config = dict(
    experts_per_token=1,
    d_expert=240,
    moe_layers=[1, 2, 3, 4, 5, 6, 7],
    router_score='sigmoid',
    normalize_top_k=False,
    scale_expert_input=True,
    init_std_router=0.00687,
    vocab_size=4096,
    beta1=0.95,
    batch_tokens=[65536, 131072],
    seq_len=512,
    steps=7060,
    dataset='wikipedia_en',
)
Below are experts of layer 3 (counted from 0) of a mixture-of-experts language model. Rows are named gate (a neuron's input weights, with its number), up (a neuron's input weights, with its number), down (a neuron's output weights, with its number) and show model dimensions 0-159. Each number is 128 + 24 x the weight over its row's rms, rounded and kept within 0 to 255.
Before each expert's rows: a language model's description of what the expert responds to. This comes from a sample of Wikipedia text that the model never trained on.

# expert 46
It responds to: Foreign-name inner syllables
gate0 [207 121 129 127 111 139 102 132  80 102 161 105 111 141 203 129 154 144  92 139 122 166 126 117 160 138 144 112 127  75  91 124 188 114 153 105 130 101  96 115 140 101 140 179 104 114 107 120 125 174 143 126  95  92 100 136 120 139 126 138 137 134 126  88 121 152 152 109 127 135 145 131 135 124 133 128 114  98  96 140 124 120 109 149 171  95 130 122 159 135 134 150 109  97 119 152 134 156  98 141 163 102 149 116 127 108 134 114 127 137 164 135 130  89 136 120 154 177 161 120 147  77 111 125 135 161 113  98 125 122 136 119 104 116 114  89 123 151 174 148 130  90  98 132 131  88 152 111 112 117 137 133 156 134 151 153 116  86 144 145]
up0 [102  90 114 118 103 146 164 104 130 129 141 160 115 137 171 143 162 129 121 122 145 144 149 131 139 102 129 153 100 116 116 133 118 103 118 138 148  72 181 145 115 155  64 127 118 153 154 117 134 153 145 115 136 133 101 132 116 173  77 181 101 125 103 159 159 106 130 127  98  87  93 189 143 160 125 168 130 162 135 159 128 129 140 137 132 172 103 140 161 162 108 130 141 150 131 145 114 133 167 115  97 145 125 120  92 128 155 153 110 124 147 108  94 134 123 128  98 118  90 118 111 138 155 115 106 102 136 134  99 134 117  71 120 179 124 130 108 166 135 120 146 110 126 151 156  88 123 147 136 146  90 127  85 135 156 115 102 151 141 133]
down0 [134 137 145 150 124 149 133 130 137 122 178 121 124 101 122 171  96 163 119 165 142 138 175 149 151 108 156 121 143 113 128 102 127 140 126 134 115 146 135 106  99 114 106 124 152 125 116 101  76 110 136 125 163 149 131 153 128 117 138 131 155 131  75 117  82 104 122 149 122 100 121 147 169 135  90 155 138 158 118 117 129  74 129 129 117 180 186 169 110 118 107 149 114 170  87 151 113 113 154  98 159 129 137 151 151 117 124 131 134 173  97 133 127 139 159 143 125 155 137 153 144 166 108 127  92 118 107 128 121 106 159 114 117  94 166 183 103 132  96 180 118 169 136 176  93 123  92 144 101 108 112 104 118 124 116 146 163 149 135 119]

# expert 63
It responds to: Feminine a endings
gate0 [122 155 107 146 139 120 101 121 149  71 116 124 130 151 105 175 141 130 169 123 174 121 134 143 151 102 130 122 109 107 133 176 126 103 149 151 142  99 145 142 137  96 151 116  92 127 104  88 153  93 133 115 161 137 147 176 128 144 126 164 132 155 123 135 139 130 112 105 151 163 117 173 180 155 115 129 129 140 138 130 110 111 117 132 184 132 152 125 132 120 109 160  90 130 181 128  96 133 123 155 132 127  92 135 137 175 120 160 108 189 142 116 143 125 165 108 114 119 131 164 115  73 102 113 107 151 135 141 122 152 129 142 154 136  86 151 110 128  87 100 121 120 123 138 140  71 109 111 146 128 137 106 152  90  98  97 141 134 108 173]
up0 [124 139 158 141  96 136 135 131 162 181 141 150 125  72 160  86 126 116 126 116 115 112 138 100 110 169 123 138 126 123 150  91 148 160 100 103  97 167 122 121 108 184 112 141 133 147 125 150  97 112 135 145 116 127  86  85 143 153 137 126 134 119 136 146 106 117 101 119 115 132 134  85 110 100 102 102 118 120 127 111 155 119 135 107  99 154 142 120  95 124 159  82 135  81 129 100 122 169 106 152 110 198 157 110  98 121 145 148 139  80 136 127 120 132 105 137 133 121 126 134  91 158 135  98 139 107 114 181 153 112 138 119 141 134 139 111 140  98 148 151 108 166 104 116 112 191 116 129 110 116 117  91  90  83 108 173 148 132 143 123]
down0 [141 161 141 113  92 114 111 122 185 142 150 150 141 109 125 123 101 125 176 147 142 127 151 136 164 138 159 113 185 114 170  91 137 109 109 130  96 137 129  88 107 128 105  91 123 146 125 130 102 137 127 108  90 148 139 141 149 143 197  70 124 124 127 132 111 148 110 158 127 132 156 147 138 130 108 165 141 124 114 144 135 170 112 150 126 150 112 164 103 131  98 102  80  98  88 109 148 108 116 144 118 144 136 150 146 150  93 155 100 105 177 131 112 104 125 162 124 145  97 142 154 161 124  99 126  98 170 113 124 104 114 136 115 129  91 117 140 163 106 172 128 123 128 106 142 126 131 166  97 153 165 131 150  98 162 135  93  88 126 127]

# expert 23
It responds to: Apostrophes and punctuation
gate0 [173 126  75 132 114 139 139 132 123 108 110 118  74 126 126 144 112 177 163 152 111 157 154 114  98  79 120 123 132 119 110 144 112 108 132 119 117  86 118 106 138 113 168 133 117  82 125  95 112  98 121 174  80 114 123 114 128 102  99 127 125 135 117 113 133  85 145  96 117 145 162 161 128 153 118 131 148 114 156 167 149 154 131 120 133 110 105 167 163 159 170 165 152 165  84 140 130 102 130  95 137 133 118 148 158 134 139 132 147 132  92 105 185 153  87 129 123 151 102 154 148 171  98 145 133 132 136 127 148 135 136  95 142 104 123 134 132 153 146 129 148 138 125 144 173 151 126 113 117 184 172 122 140 175 148 134 142 152 111 102]
up0 [122 134 152 110 140 134 137 146 152 142 146 154 145 149 128 176 119 120 116 147 151 100 120 108 144 112 155 111 165 125 143 105 166 186 137 125 123 138  89 119 136 138 135 153 109 170 114 151 139 152 143 133 164 138 152 142 141 171 147 123 103 111  93 108 113 129 172 163 138 127 106 112  80  47 133 113  94 145 135 123  97  91 137 145 169 141 131 126  77 141 110 102 127 146 173 116 113 138 148 138 132  99 152 123 106 100  97 147 130 162 138 159 122 137 148 105 173 142 127  91 152 107 141 149 112 132 101 160 171 144 148 129 167 141 146 106 116 104 137 134 156 107 146 106 103  98 107 117 130 106 150 103 187 147 142 129  62 113 138 138]
down0 [142 149 116 141  95 145 134 133 165 115 129 170 128  98 115 142 106 130 104  89 136  76 102 125 174 107 161 142 109 146 149 135 134  83 133 146 116  99 125  99 115 151  95  68 158 148 126 139  88 136 136 159 103 156 137 128 137 179 135 114 168 156 124 123 190 157 102 138 140 119 123 127 140 127 113 124 114 138 135 114 113 104 131 131 152 160 158 143 137 121 140 166 158 155 172 142 125 130 156 122 143  85 118 120  91 124 150 116 132 114 136 152  97  95 126  94 132 141 133  92 134 163 136 121 116 144 144 149 128 128 163 114 115  82 111  93 148 102 147 138 162 136  79 114 124 146 110 144  97  90  91  66 141 164 139 156 129 166 142  85]

# expert 3
It responds to: Foreign name endings
gate0 [127 122 105 140 115 129 110 136 162 133 147 125  88 139 129  79 143 138 138  92 163  91 146 165 115 109 126 171 169 104 145 114 123 103 113 126 122 125  97 101  69 111 125  95  82 108 114 133 104 132 125 129 134 113  81  90  94 108  61 102  95 155 149 127  87 114 101 103 136 103 101 155 175 133 148 143 132 147 170 133 148 154 119 145 127 167 115 126 124  89  96 159 101 129 164 114 151 113 140  97 147 119 123 106 139 108 139 116 135 101 164 108 140 108 123 168 167 105 164 151 129 148 123 110 159 131 100 111 114 119 118 130  93 150 111 145 165 136 113 104 123 132 137 148 115 114 140 168 116 134 143 149 115 158 104  96 118 172 153  78]
up0 [104 137 144 119 148 130 154 126 115 110 126 125 156 110 114 163 121 133 137 189 102 144  75 105 136 179 134 123  86 118  95 117 115 152 127 143 160 143 155 125 185 148 110 113 135 129 119 161 101 117 145 120 137 155 174 161 149 140 151 159 167 102 108 103 176 152 137 170 122 144 134 101 116 128 138 123 109 140 100 146 108 112 141 116 110  59 135 106 147 168 152 105 158 115 105 145  97 149 121 170 133 149  74 142 123 152 130 135 120 171  98 135 114 151 118 110  92 137  90 105 121  97  94 137  94 104 132 149 143 119 103 123 146 114 150 147  97 103 139 150 133 131 105 144 132 134 144 103 136  88 103 119 141 102 148 147 157  71 133 165]
down0 [117 127 125 144  64 109  85 124 166 110 117 175 131 134 127 150 139 117 107 120 141 115 183 104 134 105 119 158 153 123 121  81 135 147 126 119 110 137 109 112 134  91  90 119 129 118  74 162 149 128 145 124 140 113  86 164 150 158 188 132 146 142  96 118 112 108 115 119 159 144 125 128 137 142  98 134 136  85 111  98 136 134 125 112 178 107 102 119 137 142 160 132 150 182 143 139 147 135 132 140 154 120 128 117 123 103  88 148 109 160  96 120 113  88 141 106 121 130  76 140 129  95 174  89 119 110  89 173 167 171 107  82 125 106 125 167 122 111 143 138 131 126 100 145 126 106  90 101  89 146 147 122 142 128 142 125 100 134 128 143]

# expert 55
It responds to: Numeric table cells
gate0 [171 137 120  84 131 125 155 119 153 114 114 124 135 127 135 171 122 115  96 123 187 107 159 134  81 156 143 139 100 122 158 134 143 128 163 106 136 124 118 140 120 101 146 140 109 137 151  89 148 152 139 127 100  90 122  91 113  88  99 134 108 157 141  92 122  95  87 117 107 168 129 125 131 104 124 138 132 117 136 178 174 131 106 172 127 138 132 123 138 127 123 118 102 192 135 120 168 121 162 113  91 144 117 139 136 109 106  96 130 127 111 180 146 125 119 131  40 125 119 144 125 127 155 107 120 106 113 175 127 156 118 129 155 116 126 162 104 118 122 166 126 145 105 123 150 108 115 162 105 119 157 158 115 123 130 134 119 173 176  91]
up0 [131 125 120  96 151 147 144  93 187 123 153 137  81 131 134 146 135 120 130 151 161  63 128 149 132 163 177 150 146 119 131 149 136 159 134 102 144 102 147 143 150 116 185 138 105  98 109 115 135 110 117 132 106 133 167  96  92 146 153 166 160 146 149 101 145 118  94 140 107 137 123 132 139 113  66 161 147 148 118  78 111  85 111 139 173  83 109 123 136 126  85 168 111 142 138 116 158 128 120 104 135 122 126 111 124 101 152 124 121 129 126  97 118 129 130 175  81 132 132 117 142 154 105 171 165 136  92 170 147 154 150 170 128 143 111 118 117 124 100 146 138 140 110 156 136 149 148 152  95 135 168 153 134 157 132 131 106 140 129 123]
down0 [112 122 105 129 142 115 173 131 133 102 146 115 188 166 134 137 135 130 114 101 115 124 152 203 111 123 114 131 128 139  96 148 101 150 149 129 135 136  83 129 127 147  79 126 152  85 117 163 104 185 125 110 125  95 100 129 169 141 139 103  95 122 155 144 122 126  99 105 130  86 180 105 213 143 126 144 113 101 140 109 150 132 100 110 104 125 141 137 115 187 112 142 122 135 160 120 157 152 133 159  87 129 132 150 110 122 102 141 126 129 118 119 122 127 109  96 128 119 145 114 119 125  98 109 141 121 118 138 125 109  79 143  72  93 138 132 115 154 100 116 111 144  97 128 137 110 171  87 117 155 115 119 113 107 147 140 148 153 125  94]

# expert 4
It responds to: First-name endings
gate0 [119 143 128 152 108 116 105 135 121 107  98 132  99 133 100  97 128 118 127 145 154 108  68 151 147 165 151 139 107 117 129 125 138 178 157  72 123 156  73  84 132 112  95 127 180 133 155 111 130 132 130 127 134 110 141 157 160 155 164 137 133 132 131 108 138 139 103 131 139 123 156 108 100 158 113 140 141 169 137 135 150 115 100  87 103 150 121 143 143 122  97 129 120 137 150 100 118 129 116 107 154 115 112 142 124 125 106 112 132 114 123 163 169 130 159  87 140  87 121 106 154 150 107 152 137 148 165 145 153 174 116 104 156 142 123 135  97 102 110 186 145 116 175 144 120 141 126 156 100 174 134 153  80 101 124 107 159 164 103 182]
up0 [112 129 170 147 119 126 165 140 122 132 129 139 126 129 113 146 172  95 134 112 117 126  80  82 105  90 137 146 121 143 122 137 109 114  94 114 102 106 135 142 103 184 108 130 137 106 134 151 148  93 147 115 171 135 105 158 117 115 109 114 142 106 143 137 131 147 136 158 128 102 119  98 126 147 142 152 137 148 140 125 163 149 122 107  88 176 131  78 125 168 151  91  99 130 120 137  89 111 128 134  86 117 116 105  86 148  72 189 134 117 120 168 138 128  93 102 137 109  99 126 150 146 118 124 166 158  67 127  86 157 115 119 149 149 121  77 125 149 131 112 106 163 135 128  82  96 128 131 103 119 106 141  87 147 145 128 140 107 114 162]
down0 [149 155 111  78 113  87 153  96 130 117 135 129 136 172 134 143  99 124 113 160 107 108 128 119 158 102 108 122 145 105  66 149 129 119 139  93 118 135 144 116 150 158 117 148 118 132 158  90 147 145 120 143  89  98 120 168 162 151 139 162 145 121 134 101 145 135 110 118  89 141 107 119 120 135 145 144 123 180 154 159 139 115 182 127 129 129 117 105 115  99 128 111 121 133 160 165 105  78 143 103 130  86 143 128 122  86 113 129 123 125 171 109 165 169 122 173 120 158 150 130 114 141 123 113 131 139 150 122 106 147 150 149 181 123 104 128 101 146 109 128  62  97  78 156 124 155 125 192 104 107 133 123 137 118 135 122 129 148 136 167]

# expert 26
It responds to: Function words, prefix starts
gate0 [183 167 130 113 189 122 130 128 131 124 136 175 147 109 121 109 171 175 134 158 141  89 126 140 109 105  92 192 128 140 151 120 176 115 141 151 140 157 168  80 143 135 114  92 130 150 119 146 136 156 133 176 134 125 119 115 102 123 117 126 100 139 118  88 144  91 118 139  99 114 192 130 136 135 180 154 154  90 155 112 115 118 133 171 150 111 136 187 141 116 133 110  96 117 111 105 121 166  86 170 131 124 142 145 113 137 128 131 147 129 137  92 139 138 160 127 151 135 104 114 145 133 113 107 153 137 138 171 120 145 116 119 143 136 117 159 169 126 144  97 140 112 128 113 143 106 127 114 126 122 126 107 146 131 190 155 131 131 136 152]
up0 [167 111 142 105 151 129 145 142 120 121 107 158 104 143 117 203  92 160  96 128 129 123 143 102 139 123 106 120 140 164 147 131 104 137 135 114 142 130 119 114 167 151 160 159 168 140 188 104 111 114 100  79 156 123  94 134 153 131 164 141 134  93 140 150 108 114 138 149 119 158 137  99 134 152 161 131 115 114 128 126 132 130 172 151  91 147 144  99 106 177 118 156 193 112 164 128 120 158 130 116 156 158  94 128 150 110 113 108 112 143 155 134 138 160 126 123 104 109 121 119 142 108 171 142 117 128 138 109  95  81 150 155 134 172 143 145 133 156 164 139 121  77 163 123  83 130 130 103 166 155 141 143 130 110 122 111 150 100 114 116]
down0 [115 115 111 112 143 117 129 144 137 139 122 116 144 155 134 129 102 111 106 120 143 117 107 183 116 116 120 146 107 131  87 169 177 122  89 114  72 105 124 102 150 124 115 142 124 129 118 144 143  98 144 116 145 146  87 118 134 130 113 147 154 130 131 135 142 145 153 129 124 128 144 169 119 126 111 151 148 143 151 142 106 117  75 157 114 109 100 111 139  97  91  87 171 101 135 169 103 190 114 127 120 172 115 106 181 114 142 119 159 130  95 111 161 151 106 158  95 144 135 123 178 110  71  94  89 138 130 134 128 120 123 118 132  96  91 136 116 173 115 101 106 135  92 130 115 134 131  82 124 131 104 114 147  46 141 118 124 131 108 144]

# expert 53
It responds to: Place-name pieces, percentages
gate0 [114 160 133 154 133 109 116 149 169 103 141 136 110  96 145 123  95 100 141 106 178 139 104 150 136 119  95 135 150 179 155 147 136 102 129 110 122 110 106 124 132 129 111 109 140 132 151 136  88 118 124 115 137 133 102 101 155 136 149 117 144 100 127  97 100 152 109 121 152 196 121 135 143 115 110 144 129 170 173 155 138 159 137  83 160 142 130 147 132  72 127 155 168  89 135 128 129 135 159 101 150  96 124 135 105 121 125 104 140 194 115 136 141 168 137 143 142 120 145 110 113 146 175 169 123 160 100 110 108 140 101 119 112 106 145 115  81 159 121 162 125 128 156  67  94 159 155 150  95  91 133 142 106  97 134 118 124 127 160 117]
up0 [120 120 110 143 137 139 130  88 142 129  92 111 106 163 143 133 178 147 144 106 114 114 117 119 122  83 147 141 110 139 132  90  72 119 117 135 136 100 102 114 169 107 101 101 169 180 100 131 103 121  80 154 149 131 134 101  92  96 112 140 137  95 175 157 154 104 125 120 119 116 119 109 131 112 116 100 114 152 127 155 157 114 141 152 140 127 108  95 149 103 148 150 152 130 110  97 136 141 157 120 164 138 149 120 137 100 149 127  79 106 154 149 124 164 160 114 118 124 112  95  88 131 130 138 116  88 116 167 144 106 150 115 106 113 153 113 123  90 153 129 141 104 149 139 129 108 145 123 123 169  63  80 110  97 123 100  75 128 103 161]
down0 [115 127 150 160 146 132 112 141 122 128 132 137 135 127 132 121 115 109 136 163 143 114 112  90 122 122 142 181 158 133 131 152 100 135 129 121  68 145 144  78 141  98 102 158 131 133  78 134 102 147 134 140 156 168 112 108 116 144 156 143 109 101 104 136 132 132  89  97 112 143 141 106 114 118 101 150 109 137 127 128 133 112 104  85 137 115 118 134 122 153 109 146 137 148 119 162 150 129 151 186 125 145 101 172 150  75 121 147 131 200 142 149 164 100 117 136 125 104 145 130 156 121 142 121 149 132 108 134 117  83 119 118 117 123 121 108  36 149  83 175 100 136 113 123 115 164 141 133 100 153 141 150  95  92 133 163 124  82 133 106]

# expert 37
It responds to: Year digits, unspaced
gate0 [100 126 133  99 132 147 142 111 132 102 108 124 141 132 117  76 161 132 126 116 145 130 141 103 135 125 131 132  88 152 117 143 135 120 139  74 124 147 131 107  90 133 135 137 134  83 128  87 110 120 108  90 124 147 112 153 163  73 163 120 130 162 117 154 149 114 118 140 167 117 127 123 125 182 138 120 103 170 120 133 162 160 174 134 102 126 112 134 144 129 132  99 131 101  75 169 154 114 146  94 122  97  95 151 149 139 164 168 135 136 112  35 126 148 111 160 129 139 164 108 133 173 123 117 102 102 140 116  99 112 109 111 179 142 116  83 135 140 159 174 144 124 114 126 154 108 124 145 137 113 132 163 158 120 124 129 114  99 146 123]
up0 [ 94 156  47 126 141 152 125 121 133  67 201 134 104  56 141 120 130 136 143 106  97 132 143 152 119 143 149 111 140  80  89 142 169 110 156 129 108 122 145  89 111 106 103 130 166 122 147 157 149 149 129 162 110 148 179 136 125 109 124 144 148 114 143 142 153 107 119 172 133  71 110 113 159 109  85  91 159 122 141 138 138 119 133 133 135 121  96 139 148 150 135 141 154 116  96 142 121 123 147 132 123 102 113 135 120 126 129 120 100  93 126 137 113 147 163 167 116 109 142 110 157 108  98 106 175 141 113 136 142  73 134 116 147 155 138 107 148 129 160 125 149 100 107 133 111 162 127 128 120 155 115 110 124 104 139 116 135 105 155 118]
down0 [ 99 126 117  90 140 129  95 103 133 129 141 128 163  95 132 118 146 113 142 149 161 167 159 134 118  98 133 140 104 130 130  98 135 106 141  70 165 129 104 114 136 114 136 117 110  92 135 149 184 136 112 124 107 153 145 100 159 144 178 139 141 134 122 155 107 110 119 101  93  87 108 147 113 107 115 103 123  95 185 126  96 150 161 129 111 140 135 169 114 147 127 111 140 116 102 128 148 109 139 147  97 104  90  87  56 132 124 151 144  94 141 146 138 115 200 147 134 143 128 142  99 104 169 124 134 104 122 157 146 162 127 160 107 141 165 156 129 133 148 126 107 134 123 142 155 112 146 121 109 170 145 114 136 133 125  93 119 167 164 173]

# expert 40
It responds to: Digits inside numbers
gate0 [126 118 126 116 120 146 118 135 134 120 108 143 122 103 129 182 171 137 102 141  99 141 143 109 139 125 150 116 121 135  92 111 127 117 193 103 122 118 162 114 156 162  97 157 143 151 116 113 126 148 126 176 131 131 134  92  93 104  95 168 141 139 146  90 135 112 123  86 132 114  88 124 148 129  88 126 182 127 107 158 104 125 149 141  99  86  95 119 126 126 131 160 117 175  93  78 130 161  87 129 151 144  90 129 139 154 116 117 146 105 165 122 105 121 122 136 104 109 179 133 141 150 133 143 121 101 180 112  76 121 120 188 151 160 132 135  84 138 125 120 138 104 102 116 131 100 119  78 114 147 125 135 141 145 142 103 110 120 111 163]
up0 [138 136 128 122 117 116 130 174 148 180 108 140 142 175 137  67  93 152  97 136 163  97 130 173 124 155 108 141 170 107 110 138 134 131 102 132 141 119  92 169 100 148 129 129 115 136 135 125 159 135 144 111 163 137 113 133 107 155 163  87 135 137 116 123 140 167 104 120 141 131 171  85 134  97  93  79  94 135 116 109 140  84 127 128 179 142 110 135 116 152 163 125 113 153  89 136 163 131 125 112 142  93 149 125 126 151 153 185 146 148 113 130 168  85 136 146 116 142 124 185 138 123 159 119 126 128  85 101 142 132 143  88 141 146 107 125 130 100 155 125 144 161 107  96 123 132 151 181 109 132 128 129 133 139 139 128 106  83 122 114]
down0 [135 133  71  92  94 131 161 134 100  80  91 198 160 156 149 150  94 171 103 119 135 118 116 112 121 108 140 104 107 134 153 115  97 125 140 110 148 131 145 122 114 146 139 155 158 103  94 128 127 133 132 121  95 162 102 122 150 129 133  92  82  84 121 132 107 126 122  91 130 117 173 119 119 126  96 139 117 124 152 122 121 164 118 138 120 110  92 144 117 105 130  99 105 116 135  88 124 121 151 153 100 132 102  99 132 136 167 142 112 147 157 104 143 149 167 106 160 124  83 154  89 129 132 112 109 109 140 159 110 141 119 165 138 154 145 154 108  91 152 117 135 147 193 117 127 127 169 100  94 141 148 124 146 123 148 128 160 171 137 169]